Below are experts of layer 2 (counted from 0) of a mixture-of-experts language model. Rows are named router (the router's row for the expert), up (a neuron's input weights, with its number), down (a neuron's output weights, with its number) and show model dimensions 0-95. Each number is 128 + 32 x the weight over its row's rms, rounded and kept within 0 to 255. Numbers have three digits each.
After each expert's rows: a language model's description of what the expert responds to. This comes from a sample of Wikipedia text that the model never trained on.

# expert 60
router:129157194183102075131121135139157093067159146147126128124093100062125106115116107157158141089122118152128137135129184164129171158075125089133164114120152137130147139106110159167198137090149178095053134102111060139130207130092106076075121181130094141091173102143108158153123141138092126110
up0:133186114121153122099117117162107163152130173168116074157163145152075122116099099130102129127089113108151134134113153128147131140163150093141074134093094128157181132183142129133077114103108155144117165179041115124159172181122117134192200171157123142172161131115118148103088096114078083154
down0:163121127124105084149207175199124064125116180157151131155103121162144138143171146118173101113128106193130112072112142116180099114103083084123107094099107138104162157178137089113135091103115139118091136184133147200088144116163116119123122174121087142139121134097119166068143141135153128141
up1:161107097164136154113136174125105096078103138089109081130145162124176095143118098097136081137131138078162154145122098141116124099151204123077118124170102138154140053141185113118106042145167136123165154184111132061186105143098122145171150166141162094107153140108163135162048157075135090154
down1:119131145128176119179127149125078118176054142146119155076178092127165160099140137088136058154205153143154145143164138135120094123133096116067172164160099113176174154158104129181138143152149162126168133138178125102186148148158131166194163147143178152098063123144114116066149102166178176129
up2:087177133167143147195120056199137082104133134127049101138167149153147094205117072155095101065156108107137126103214110124133078167204148130079107150158120126143138063131128143137105116077073136172127127097113069103105154154092104079149128118135124146100127145115162060075098190068115104095
down2:180104082134140082113162102128174084164100140141075121142062151119132094143078126134069124080101157113132146100111109097137100105084128151122057119115182115095115127156176158170139186057085109117057178142124074106126168119100182098126139129061079153159060143113155092097104217139167076151
up3:176125145137105106150137153089082125118114066178084143135166089150122147181125136152135132134126159151089135100180140135099088126094106163121096089099108100163190162056154161147110158116108127099107145131132143136079134139154174073114072148075112110163095119127094148164186055116059128133
down3:054120143101122155127091113148123127119099097109156155170144176121091053115148075128071121122148131110142103108104141125123092119159144138104177201125100117101163128141088115186191143144095134145146174159114182111156055079077130120177122152118097142109189153083117132121119078111185116081
up4:154178135160126101124101154119149138094130110187061164193180120111104156084073102079103117125118132121124118093165151111051132137087131166184128145109125054088138145115159145033107136156174083129072046143163104164109151077109174097163147113089138136112120093088107091198138105127084163134
down4:111165118115132078085115128132135117145106115079110116127105112110092107157149039176134092072187128131125148169063114093112085127155169097118144135093107106107122135185112152092150165076186136173070111138131169132134152180149134114190100131158139119101177117108146125158136111068159098116
It responds to: Closing quotes and parentheses. Closing parentheses, closing quotation marks and table pipes ending a title, date range or note, like "Raceland" or (2002–2011).

# expert 16
router:125153121166113103118105130205188151112214073174105113130138098185142146181107173083076118109126128158124100121104067153087111056073126150126098137081148153114091128151198077141127158129171092152154139159155097172136101142191182146115121090164096124133110102145147149175106185081126157096
up0:111121086139144123095100146145126224133118102103085105157175126152156082107127170108137140146157175087120138154119112129122190119099133156133033087125143124112094193172117164067135120106121091108193157172113115166158093131153158074159123125119128112079093152179102178153147139138100120157
down0:169169157195134125141151100178141171186130113117165119121181136112130178090179142039099131106117078077116134164118168165094131090101113171185095157176185228148108149146137161158128150137101105118118140158188113075134083105141084184151128093118114120122188142111141110099167164158105068059
up1:121087093162155116143117122138144148084106141142140115123096124132149118142150141099158134127063139104116104098137133132086149136110098132126092105130105098144090172136148109090139091137072124139059151112082091162088073090123149145129123103097112065103088171155140119190151153100105168149
down1:180202088163135130061100158122194169103148093188125101148164128133100128165087157090069116111109159125123177120134142156123128161057122120116100142130191154122089161134186142141169127196095104111084097185130125131100106100092113143070136079076139148159130153163071139122140143098128083144
up2:103131140086133151140074097160144178134121151129123196140165105140110116142096107176084103143120152128126138146113089098138077116117138119127118168177101073168158118048174120098146188116111148106090116136179086092147086078132158098151124157122148131123089164141048146163074063153107143117
down2:144116124088130141178097135177179073153161139123106124140122169161083086159160130101065147151107111159138101094139153096139148113116152136115143123134148146162196111170122168149102096071093143113125149171103126157115132084184104071091105113093148159072112116115032121156138086118160135094
up3:144042119134151071115120138090109166130177091176181110150175137127111136126117078137154108117112153096092097084156116127049116148166142177104106122120212121121130161107194122110122119102155126182086133227192108107119109080165111151203103084145140101133152119135204122127144153133117132118
down3:169092090194123156144116169166085136149074155129120124101084142098050118162107147080111133128110070137050155121147075095163154195101143121111170151072090097136094110121091123086181140188156113102148135127124091109097139115100146107121078088155122113110102188106181092128184109104149115177
up4:184124153135199160118119126095108117104173126088145140113167123107137128154108115132117117124174190094161170101099125145110114123142129135071110095129133111105222159194155124150118119112169108097093163152185118160175150055167060086168122149108120128129091170089189066132065094140147131155
down4:130112123171159103111095134112109139092135100077126194129105076169125154163167137174130087116121139172138195168136133149116127152124181135132151122138167104127129143086128138123176110127111140106096154156109067156166174101108103068165104156108105107149087033177126102123131077061158112148
It responds to: Head nouns of terms. Head nouns or noun stems that end multiword names and concepts, such as process, myth, draft, Program, dynast(ies), often before a plural or verb suffix.

# expert 48
router:097132121169078111128143152138156165103139133116174151161175147195167153109200117137121105118123115132141100160085130110039107097134148128129163161173199140121092180149193158166115171113153058136128059138137148106100106133217150131125124127128094135083147170100113171164148106151148158106
up0:124083097124157158117089121047138094165163160094142163102104142122117094101100181121143080115146143130068105169134163080119135125142145129111117159102111140162191129138053099126078130168153115106174112072144150091125151139128153129160121175080061147150113114082074158122171159097074178143
down0:143132145120111147109157105108128115085126087105135168169156096111134110243073111165145156081105122133117130137144152130044187148165137128142145093099104144147101120149123104107129160173165142053123168094154193143122157176129164152134107189125097086140110134176128154077168187143174091112
up1:127046112080145135132104147165113121097100087132071131122131132130128152131183120216144151098111129163125076132143134079158158162134134107155161131147096115185139132150105118106164084157122100132136150085101140076149144168173127068197156157133092063081142164132142160200139053151096085112
down1:131121080130145145139151149132103124110118186165189109141099099150122160155221131109162083116104110178102166090127159138137184158140116160120078185122163132108129120183122105132162132131127108149124182174132089113140084124104118042139122152077103108084143096111115111126154110161072080130
up2:087098130144094114035115105164123138131158133115138177115127157125117136140108146170135134185142126127056105145107104113129144114130130143103137104181097138153173204169165139175141164157096154102100083133137122176089104041148107182085152108098115124133141133096073099129154118150149142144
down2:139175129119143143102110121077167131110108152151116165111123157133163081153193135114113154136164175115109120132118128086080119149157138078133124121152114143161154152162111232120124161136161130112096097127117164126147120078118064159109132155148137100169141100113147117138168060122101185075
up3:137148085111197112132152153188152175148168118103061147162142116126124149114092150154126115151124179138113153120138106125098095110140139121120144149099134103140117161122150178093076102152171129107201151149200164059160130123133099173133163109124092081114043153103130157170133159180145154127
down3:126126119129108047144124100155137126108113148111148109123135123091163140113116122176132071162123201155189161093130076090088071109124145134160148164115157110159105096080117182183133145140170110103147130142125178098137137119123092095153176090168180111067123141146106069074138101208134127140
up4:076137075153103093179086123127153154106083122153148131160149120151146137155120104148114129133119030159137082118143148104057151121143059123102155150119154065147138158142181125189102177074166124187208095122129119165107128107160151090150072106157186129102150162109141161150121153130128159106
down4:133090107094088123184095054097129090116070130101193121078134152112128138082168146159154114137124148119140092131108145128212125156113132155151122094074107088156152121101098070092162145096147154143128127150131101176127143067135155110181087144153126133152170095094126133071110183065117118102
It responds to: Narrative main verbs. Main verbs and clause openers in biographies and sports prose after a subject, such as began, took, joined, would, However.

# expert 9
router:130172139122130140135131119115100169180149166138104124089114098176121174090136080177120077115108133083139175077121103126150123074139144103158094102143093169098131091132107106161079124070111079073205134098148091167135144159160145169123094096139134071118149137117173105147073162159153083185
up0:109173082156165114159098172113123145188147133064157123143148085095134114101119094133060118082145078083148146105167114091130086117136138136155117124180153125107122136128132157168151102168099127116139121182132120094072158133164137113160091140078141069160160141068104109086111133091167123131
down0:115148075114109104133119130181087105142131123101106134137168118070156079080171180130099107112148122115126125153081113143102088103181138159124154146139148110062071172135129122174176112205161123159123160106124108107097114093182115144165086127101148116187145217138101123119106172172162119084
up1:137152150161112153181097140110172154173120114113106139131140151111123071148183072120138124168202093189150071119106145123136156085123157168157144120057153121135125139150130100134153125103210142163132104154173140133077180152103129123081159126132025130102162138064143188203088106176134137081
down1:071147097160121129143125151159109140085116159167113146105126172145100099117130168169114083132114114116139110084076116173123097111121116109093061145125193091137105123152129106198100151138153138168072114092142116130107056097147138111093075136160131107084052112137153170134176100152127116145
up2:133147185122146114180089118146121144160069115145165092139131137083137093088153119220118140144112104065148118119141149118105131169201089174180085119097143093154139124153102130187145141123127150130126102131216161126114161154103158072160105143126062139098171125140096106054173108177143094131
down2:149065145097153152081077165140108138096099064157155155193135199149171107115183114121108168131076099108118183145143114124097168133091113141145090187116188134139079165103146190172112153138130054113049087124167166124133142119113129163136123078091139138123064113099078125106136114154113126110
up3:145166165128106183137097150114125120109137116104141210171124132137106171109166097119181145174136130091170153063157113158139111106136128092137015149108130148113179173156147118124094120105170119179155116141186127124121191131141098099167092165067078107115120155085107150128095092107162108164
down3:143105159131119138165149180174154101149157062093187157199106209123135106093167154167132095073077148113091089146149113174081143133074117110118094139153144191087146129104145082169153143078181085180148131190158172166120189111190120139117110145131087166177122152127132117105068188088147124151
up4:154131107141161178115141080172152128068108115090167131131157148143117140114077142082146097145128111106065108107132078103111173090132142157085095150113099146174156143098176100138153087177152128179154133067115131198116212140158068117119174200134113150065130046135161150137105094113163092180
down4:137020124070095141138124074145136088046152122126183153081157145124138149125133148070106136094171103149078105156092126120105162134157147161109118152178131157169134183125118119105188139157138108122115163070118125125141204099146130160157113255096117119097126129180183180165158140140143102144
It responds to: Medical and chemical word-pieces. Middle pieces of long technical words before suffixes like -itis, -ic, -ate: laryng-itis, dermat-itis, hyd-rogen, antiretrovir-al.

# expert 20
router:138162151156120088098111137146117106113140094107075129095117092140136144065178139079143175103152127154062109149198115157156084132101172121119145103175099137130083167117159152117177142146133170091072125100144136170136119137117146134078132122111093167168097103136121104116139069094098087105
up0:174081129174120136107095154080100141123098133113088123164137129117111234193163029088079137138134128155057152060190112101143172157108174106122086158164167128148127151182157130144153091175113204121173154124133125147147172094131097093129134125156123067182120155160144146122156104156142094180
down0:163077167144115109132133077139112136157133113175120126105151168118091153143148163090085153151154123162153096166073123109143120161128169139163100134128105176092119188150150089167166112128161185106051158087090115163112162080118152101135102152106107137124136158144171105139145141185128138089
up1:169139051114147160143199149199118082123094076080084144155123176140064102110187179049123121111082083113028159125128103099122132119123172104083115143129142094142153118133147141139159101177135122125132103141227123151063102132121168147063099114084147177113118166141136095132149104161143159100
down1:159084110117152144106193128148088108170138077155112161126105127152167187159129171137124162071163139147143152122094065143130133104131108135128127142166157194116113105059126047135118114145172120123092154120167093148090120166113087124079129202151121144146153106157123041137118119128105094179
up2:110100070166101103137087081113109102110093077130141053164129140117107140154137181133101175088150129148102113153088090086144125148134115150130045191171122094154124120088131082103147141114119153126159150156096105059080135144127090166111109112126085104135065126090120116099157140116160153149
down2:099167168123150118065138114090115136067109087179159124160171135149163137122101108172139195123117145063144115119073120065112135124162133134071112205128139139151140155112114160120133176124163118112111119156045099073131153122131138136132146079088167114115142137103143141108110114146167114123
up3:146166125133136114120113101127160173113112161103145164114115153096107120150159118146110129140119137075136151133188078128164114138152122183132139128137103120127137077112135045078113103174079141155139153098166132196104146085138063114128155132083135135048180178092108064133008142068131092149
down3:141061102136145184135198131099144118117143098175128140203172141178127119106103063112137134146118108176144179087125117134164129091137060113167135106082139145117158120142127170089035120171142161115145120106142128111180132052168053230121157140153110149172122190122153142077086109114086116114
up4:120143083120119132121162194107146093163093131085106149107178089207111123173072139112115125133107129142102118073112107140165126150128136074190136126091102171174157136138121162169135172154188134161151214106199152108133082124129137151158094114133171097138139135146182181101148111132108120063
down4:179109076141115138179097158092105118134121126113094100139080118093156161145122146149096174072148116163107066105104173182173140129057139120136058117136098137143150078134148109139138152088169135162110198150143159145116174121111131112099135165173138151160173062178124208060135084161155122115
It responds to: Ordinals and round headings. Ordinal suffixes and words like first, second, final in section headings and table headers of sports competitions, such as 4th qualifying round, 2nd leg.

# expert 17
router:178115162188087136156165105122140159195131155116148128165149117162133178099159108132165083130077102118160144139142137140059122084168110167190094162184181137171154107155202113177100125100108072100123168118133128133099082146143088153145103099134137081109143178089137089067107144128126077132
up0:146139122136127125142119135165089162178186128176110145161208101173077159153117139104103170118144083132166097107135062107053092118059153151160111134136125151173133081123151130201144101125151157130080150093227090115149113076157139179121170138136108123096122113086183173089111172063126128125
down0:150127148088146156099164135186110066081092083131072098088152155125146108135123134168136148148159099105058128156157120155102106134156114148172088101035107131049130130157122100130155075132103078167138145140129110089092136145090112174147147134122162056175117097160152113132109151094070102153
up1:108103161114213132128129122121076187142116115149058040098105098158150193071129152119121146145178162104147112162175142135189117115085101114050098139129157131148192070139074130149094093137136152144113163090076171151143110171090108134104160113111136199119165132086154102135147174174161118149
down1:090099155102200123126125088113125158130122135102118146134115142113184095110116118174181145174139148138148183163184132077134058128121114187124146105092152143109111142116114174136086187124120139190154147142117140150114108094059191137185190166133124112166144099120159177147095137115048175085
up2:158122160112125144177166124143108097196170189077126172150173092127115154119082120181146101134164110080188184173144140116120151081108131143176162125159149097105164122143107185106114100123186094138156154139127146114127113139114173123078059102115128125128071113102122085109093118149127072135
down2:155141189185147106138130129112130076145125105128142145123093097127119171166132132153169129146087102092199132183114081136120119062130136129079127145127115136116164095105174159107116150138162086104138122168104154130144121129104109044131139093153139165101089107139098165147090126149187188111
up3:187096133146101148125098169095130112061072115139146112142137128108101134122161185099145178164163106086048085114140105149153127154134112127116131179115137074144137131127159121071071103112139119123142154160087114108103102182128068164145156128096115061110111164090074141157126127113134200114
down3:119130118142076136118128109116165111113102099157168178089077124137126154084110127181184161121170124130090148142083150090098129140138114135079126174073159135181090191135039098136107150116144135171071224081181117128084187132150127065096147154154079066124157110114104124114197116105155097167
up4:135112122155088133105115106105142107167077112138164136104141094118103153149156106116138037159122147153152143154186090135124120162163073098122129127167142132133147170141128139158114106145104137164161116084146085115162124186145091127174146152140195097113181127120096105098122135114100071141
down4:117137105117136088121128148161103113186119078096106107082079107146115109145171164141212116079152191092138073160123137100088138131139075115172116171206080121105100123156081089103188141175123101124165163142111111049111139121151139152113096134099106090162108118165124199116159152121147125098
It responds to: Verb stems after auxiliaries. Main verbs or verb stems after to, was, is or being, often before -ed or -ing, such as implement(ed), reveal(ed), seen, allow.

# expert 39
router:100092179091119185109145180152068157086127154083142128118124120188093114116135109185106139165117145130104200130133149045142145193135086119131160024116098121137113096100097134105094114139136133155139166168116137150107128107153113103136136164161134037137106132128135090118136094157100151157
up0:160139123106114148119068123114145131101155195103137131133159124091096116096141134133126097140127128111157200093160139105132076134146140175154079167117173086140158116151143176156126104128112149157144102112106129126157144137141149099156149109121169092159149104084152113108138065104117134168
down0:151140170102133133117122124156147071135114111064209113120126062086117104154173106105112218107098127121160175111137151102152062090109127105131120134188138152086103185107124113123211162074079177116155139165113112138154136127151049139134144145123156163107211122106177083131147135152167081136
up1:121110166108125189146138149129102102125192140126103116137162096129164163064180111128107171147090147103107107021106134082108163157107212059181128121122120110171172173162113131092101145158161132139123129129121089181114118125140095124144151102140166156085124163131129041146159142137138123167
down1:093138154132171109131146123127170122044116077142160153138118173120148142150183117154155154116140140085148105082102083121189120131140131079154152124136125117155118160078160140062108049070129211112097130113129161056101143153125153149154098147123147193106113098169152161110183109153153106125
up2:059135124075096163114131162131102156127090140134131066121136162113178163154155160138099104185121081120151145073154150076057115088067133097170128076159115118173101111094172138119098116134147113084168151110135053094143124082123092128189158157129109113104142147141147180086137109157092168062
down2:098129112146132104095094161156139083140140168155128198104144158102089117115129139118147084143101116123154129209117114122117138088089166106192166109127092068134094142124090124127137143065211160117109085101146120090159147143126142113143129123130097163109104075134062131126171145122217171181
up3:143115163174149154161150143158129111146112120118154135106126102149093189128154072093130185159108122146126148103146131133133132103174194135140090079113160131166229127109181167073105072149104114156113145205155170117129119143151120087133183118155133171095102105122113132134130168152134058177
down3:068104149099137112110110151099147143109129122113111147113119194179153159130087126117169175150131118115104145094124164128162063115138187087157162134120160157139090138136138109174086102164093140153120089208121123067119127156132094108124112121106119090142143058146140102153159174092141110157
up4:087126135087137149166130139113116127061148089171069166125157104141132116099145127105125114145111094179114093119147103131108167129143151057120160095085087122133169091090145130100071094134160109097110207108155108075079115158135081113127161133145134176067208111121127183107128097189096118192
down4:070135089118142202115125145116163149103126137156109143086128176042146106119087169123140095097120090180147089167110134176153167078127155098124173132078098102137157099120142150181129171121092089072104101115101203137100089153149103150107116160140135174091162152125187112150107100151131128071
It responds to: Second piece of names. Vowel or accented piece right after a capitalized first letter in names and words, like B-er-esford, T-ri-angle, Ch-ic-ago, ö, ü, ø.

# expert 51
router:098121132103078176145130124129094102141121144147117150055039171103148101105155169118134097108086114153138079134065160171138107148116152129131132102139104179115132185143085043096144153144169124109128102160096136161115130070101172135170135133144105159112099134173108127090110186118172127158
up0:082118128034142154146128158145140135150084109150136137180181128128146136154068128115145128135130070139133072158175135070129109109202181202123142149154092122122167146171109165098115132126109118084127164113156075114138116163124139093195078058114129086104097110115134183124145143121100066087
down0:123136089076141170153080128158104113083104161087157130155108146136131155180058150127195079156129118162141160147142127091191126153147165153129187098112131162088140132133088120178165107145116114130187106143120158142072105233106141097132094099182152135186118111169115134089116138165115149156
up1:097110079126160122066095095131119160073100130145124147118163123158121082129127121036114133074087064108120059113137136122135117134065109163110128116122120120174149152139072119130137130157118118121175139131142111099122174174148171079182101141159044138084101073101155101114194075144151155156
down1:145149142153103131140126151132143105112106119122126138187109134163107166135182118075114166109108113161119116128113132203100103189146079107134103148199117124129131157120138104155134114116097105181078178115108121109143096173174134067155027104046178122140141135118137114143148077058130096163
up2:078123109066104099105153100130153072084122084161169113116141130084173114098078152087148091182165161137156154104133115082119133149094118095134071122197084115130141111082114124090137141113074098124138130120082083111120179093093131088133123155105156064142145155118180110136105102113123123092
down2:096128117099113135126133120104153071130153203089182078108092064148105133133130157138147158092130164147126130139110163098127163148146117097092118121146107187113111113147142093102117153095103180082132152122162101146156146071107144152130085155114118131069150141113155129115168169112126143128
up3:078169118089155115159117135137133149162155177143059086126138167148141140114124125121134185101046091080112125056176087132130059113123144167115083100169063125108122165129144145144109100151161147139111080160148113099180196136128114117168134149093065170124131114121131085103104133131119130107
down3:143151131147144143159150122114136125119154125122121153196135145128095118148129131181143104128155145081090161105128142189135145120140127140137081088102145151143128139123082130142096094099168114107145169125125191166124132107155190196110145121113159167134152055185163143124100111177084152098
up4:121108101087088158105113131158136108170168123112095164142145117082146130096146132140140127153166073118147139106119087145124169092128120125152050136090098106119152159122182133118140147098152195083180134076131118119081116113161107097180121120104158093133141178089151128078155110147107111099
down4:134070090083107083107155090194062139088091112103122162075068228126131152152115171113115098134124136123133115120156115126107121075105152155143098128163157132096123111163111128122119087118116127117139159063101073139068133128155119110128094125109113104151076181118102113165125089125107158076
It responds to: Kinship and role nouns. Noun stems after possessives like his, her, 's, especially family and role words: son, cousin, daughter, delegate, affiliates, bodyguard.

# expert 55
router:131126164033210106153098081103152103103080094143137129150111147104186110111130129108128187065169126129112102134149171112169116156098091130113106153162185145128124181151126125153101115151153119108086113128132128069101195087074144125148121124097114131149142085117148131102153087152171095128
up0:102116140083148147109114084081088130102113179078150164175153113139175092171113146100132136089139132091108151166111100067132128113114136155127070100130152089117111089142115162135131110123084131143121173093121051139131173074157155155133121147195140169092096133127150134138175064143141066170
down0:164120078117090176087094151139087153067134135114167182138091123138134151134103141142084046155146211111123193140108076172128107147187140121090131133138120157117124100145133134163125143086074063106141137115105117109143115110202122142150142148139145131130084115101191158133126135129150158141
up1:120199191121154132134147113154157142124123106132110149163160124151144149116185126097096157121163134131119092133162118106109102126136124128117123173121069095123205138078166090163117099075032105090175109128117102132106157157073068128109231094165122115084167137136109128136124148062179095137
down1:170139142119157152152167109153146105170137162155138151135103161171072110121132051100114127129158170113055106132219126161102171132161161082154132169127139200162065084147087137131089106114142155161133111119119131086108106156132108093176152131105103154145099143122072093135050091119156187112
up2:172157139112157140100162095111106090114135119182083139158127163186091119179077167104071127166123143129134171109147131172108081153147055091100167090120126132122156168060126142104106111112133161192081113130109134081151117127102101102121085194101059065117131094115108079127131156084165105100
down2:125153146182144181136137147082162180159104124056067161080111116168131188124183132165168059157136098137165155131148091079102189105113107099129150130116154125133142153084112146132134075107162120128181092142159146093146103176090087179171100133190161140138118160155084165130127042140114154109
up3:149114113099094151164137156081168100164122179110147162147127116095163196165125134135116112128147117114087179137132151109140189139054145136185097166126160149167178148132128117146150115094102095145126080173155115106097144097184152124122098080079149127153088191076107111140150051064130092111
down3:199156093150102129080104131084186141092135109183080177152121156086144135092103176155108118128101106054190162163103161169114060123089114162105115151116128141084153128157131140157091142142130105097081175069083103184124076130134100155154107134098143120148056066155122098164169099137106139148
up4:181107161128139186081130158085175179103116147146094132159175200130177140125162082124116120188095151154122199114142116062069147089088149164202106083084106132142160121154145128125100132088127138140115134076183125229114113114150138138126117129113130128136118163100093163140139111155081090176
down4:158146118095125122127114110135140115129137155194101165167122160133157137113177101122086103160139124111160095103118115122113143114101154147165139147155152111116166095124141125177158151104121154112138127146114119095110136132097189097135110150121091158159137166095072181140134186187166144132
It responds to: Place and age prefixes. "in"/"at" plus a place's first letter, age phrases and coordinate labels, such as "in S"arasota, "(age 66)", "- Coordinates:".

# expert 61
router:154119194090127179104129100107133094089151093098150142128138142150167178185070131142160151119159073145072161126172158071177128111172101104162184129139100138113130099151101192090127121119141170140154132131149147052167131157135051153145105128132103101193154103131148081107101116073137094084
up0:115143139120163183093127094144116142129128104136151168109164085149140119077125080158090100187155104112128128125127169118162135083146155071118138155086137112125148080104179102053139147129099147075212133142116104138146077149182137197222089120244143159115179169073128169132159110133131135085
down0:136144185146103129090135084075172092103116088088106167094115147078117104118158181084131103155127139157138104125111147147184162187153152095088123122074087140146101117104176134110138126147113130088125118160109124110140107202154076166126183159154133155143132121121134158191150096076172164168
up1:154173127129176134139106073124165108093055208115126076125143092163060130080123099100072119108135110141107122111166103159153114200153121147100143116075125132117138070114148120114169169161154123212126077107180147127156144187145085075177154121120151115139131126118118152162118069097096159098
down1:147157150138110165120192125121124122096134083066167096074150126136147170151061165159086132068089098093146162155114122223109156160109115139059101148156131143048170124150051165132159117159178083134073162123185154144126150094132148128103096172113093066158102138126167135107129069147139160125
up2:152166124147143147162138096078165186140094064127093096137133082135123147104143027083140185124089112083083146135135098142157129182124053115111117136119176141129117092145089142163120198155177171081185085117177148112124174123103088106132083143147184181118097109131130165130114094117121168113
down2:151129099085157100145118111158146121131119100144130139105127116140205133086119103144099206170108132172132133147140135120157157106103179050119136187070113123165140121099104150104150144146129139111103102101102178154093148131088155088110072130156181161128139119087115149132104108144138154087
up3:158127125089156149129123096118207092091095141094133067136129103137125192134121122082112128152152098179128086154162142125140136153133115143150098139099114130108148105172108077104118107124178116139194151049062144153159106097175121159160114140083225136137108131126152121130085132115137143147
down3:153090130083133085144138097072145133116157170071092089141138090165162159087064089128155162095097119101102152161121184082111114144166121162108106088112105136081112131128155127144113088162131120127110173129076158168125158101190139153110096186070142119112063131156090120111136175097104123158
up4:123153099116184113152070101111085127138093134125152063106109136148133153149092131134163189126169124158063193122124138108104153183117134149154113171126102144171168109109147092096132158104112149147163177129133083123086152153202162090102126137129156088134175155109134139070153127162060119108
down4:157126118136221092130102128075210101101142131063141161150151134127156113118123128136103053143117175156138114079147138147103149144118140110134119175097130150116121074085136125100103169096164166167120103131103168071146087135097157153159130135095097075114099202120081201185164095159129129133
It responds to: Word-initial capital pieces. Opening capital letter or syllable of a proper noun, often a foreign place name, such as Sim-feropol, Gu-atemalan, Carn-iola.

# expert 45
router:190094108131101176093146054122143115122135164144167145086112133101161141135130123129159203112174104106133088040175140136143126068203110112101090123103143135106120189102083174098146157148184151065142094133135133064115104178083045149121142167177170101156144131158150088050116091142107080111
up0:128110069114116087123109142114188138118087152123145189123102099170155201197139186185177098136162159126079100109047140108106123034159169141158071139136093088104155105124163101156181076121074057066122121119136173130100115143142098103171061124133134091150163124073108139131146115139085077094
down0:115114113115115141098148138138090158133129119090137118094157154106166118171081121163150051127119148075129109106143135109177126078169149099108099134180127145090080080081137130157124111166170131169159093092117162175152147154101112169195076110145084104132147094144120147143122115128128100127
up1:073104163098155147109075113108141129148149088159084176134143093135121173126178091149123079073004076117190133093157090089136142122173185184118106120121150178103193150116141100091147178091161139145179082137133098122075118137170110139155154103170109207121147118106147071090106121190153136118
down1:090103156121173154117176084152099125133070108135176153134110059064129171181119159107091150154146101099126113110115142093137133195087099120108104139101106187195122095116140138088140106089101088119135132100110118056109149152162067107109120126155158102114142091129130175140142098084107124132
up2:142135077133111150154121117122095150130095065117102124165177152090125109156096123104141160104135102157143101101167130173130107138195100074148139177160150134209112116157117172127082096100138148096160145131163113088124185114137103093134115150108130130079185089123126097115104127136191135067
down2:159115119064183252093131145140091161100201096158120141167185122112154142126128123140117166159167106154145117096128177130120098062169157122169172110097137117179124143136128097129180093112148176108097083130149094131130142173122132165140106068098136098154192129155138093125129117067116048160
up3:131145140135109153135090158175110114159056113115102144119146116124075157130159136103146137145075075163121103139147067131074155128063120150072094107139151110140137135154138111128136150115120117135140171120133110132117137114183149128106130158142176188121116107133085173110124108100127199189
down3:092075115099096145109126081082119122143114146102180149121139124130071130119152093089109117161091114109106117131115125151100135172128029081140038086160147158178091119153141161140201135103113087055071107134121117176101140177086037107105072165126183096166145116180156104121164139113135153071
up4:185082156114148162119124125093132150161129174063089055175137106143096138051150116106131151122108111121117075087124138122121169106184125139103127055186098213147148139123102105162066083170161123066068143116134142188166121147162089093160096097124151148127121146103122098143108145094133078066
down4:147197122155099127141091162160130146170130110165094094105073155170174128130148107106141098075150097132141120159125136172126160150104175188181171136167156149149075157160148142134101182030185134139139107121128189172142118100120150123086097126096105178101112104091136119090136095145118142098
It responds to: Capital initial after punctuation. Fused tokens of comma, and, of, or pipe with a following capital letter starting a name, such as of P-okémon, , T-etley's, | F-W.

# expert 57
router:179130147145124110110067135079130138144109160093153169142151090151083111123157130123151114135094152128184158154134153086139172117121069136115168110115077059102103075131115072123112130126077151162148162123166104172169128102156158157085124172116135111131086156109115112147167153092147126162
up0:136153183123201109140131111114108130145145143092182117152188118101157133097178096122119104116191161097134175124096171145184172033125100109150148124198133114111131163093132102152158118152192107167127128155155119159143064082142113060153134157092137095159165131105140137139130133102150097103
down0:137085196101084126097117120119113110098133117109174113148051158181140135179118227218134138129102131101110127162109123126167118121160140181143147131131124126084098124160157152162076124169136147125116170140132086158077071077155081196044153128168168171124100104155159071040191169102161106121
up1:135152165125118163157164128162192092094117141101142141100115216112126136201188130087122081097117149099081135138166138097127106148171129146129097163152116139143237120162149147117105070158135109123125146134136148106172128123054141077156126127127092194126075105114099086175092179134099127112
down1:161105119150106158107092183103098150085128126156113137123205132115122145187120096102123108137137096109127158184110170078090058106157132233094143145123130122117138099081161116201124136135146163140161088155134179041083141184178134094159147153132088132126136109090104065119167120114096161101
up2:082113114120147114151130116136135134093126148141115140178114139142127138138167108109084176119123100142154152104129147114113135106106159179079098139143100154079105082123108122108110068164112095150066165168149138132149207110084138112110114110096124065045176139082135165152141093199067150146
down2:143153072179099115133172142117131183092100110104124119135116176111099127135127070152132168045190119128102166060130104099134149160148108165094127178159100067130081136119109145109228091192102186182106139190155171129141121097104160163118115126156113112117119124053121077130195099168129102121
up3:139100125157165116178209119091125153096169135124149110162202170143172166117143132123179084150114149118170128124149144114124103147093114098154124119170143145121135241083125162149201111091073087155075135109171106167172117136136125146127124106088171135179181103148097116153135110106137044148
down3:152144113154129108104109196103193092084147153094145124136135078150136172150099151135141109136186103180116090145082134093148096084064127105064054157130159093162132151126093143113131137051130143109149125106077160108132119159175085173198147072132188064157158094150091121079115179114159133101
up4:162119124146127105101125191119123143103139148101103125136123101136102119132170076073178103152131157151071167122091125120137132093120079130112157144160123120149159124111150161091114076121127125190127115069126182130160153151152087137105164113057188131172102050100139192184101134130142098127
down4:124123169101112143069158099144142156161148115132123124090160118096112085180158141131098150189119155084160098162092120162148122175101206084141118156114155083117155110088118131106218102127182147118152071126152137137106137122134123142107175094133156199103184114093154212126119031078122190157
It responds to: Romance and Slavic name pieces. Accented letters and inner pieces of Spanish, Portuguese, Slavic and Nordic names, such as Qui-ñ-ónez, Al-var-ado, Str-ø-msgodset, D-mit-ry.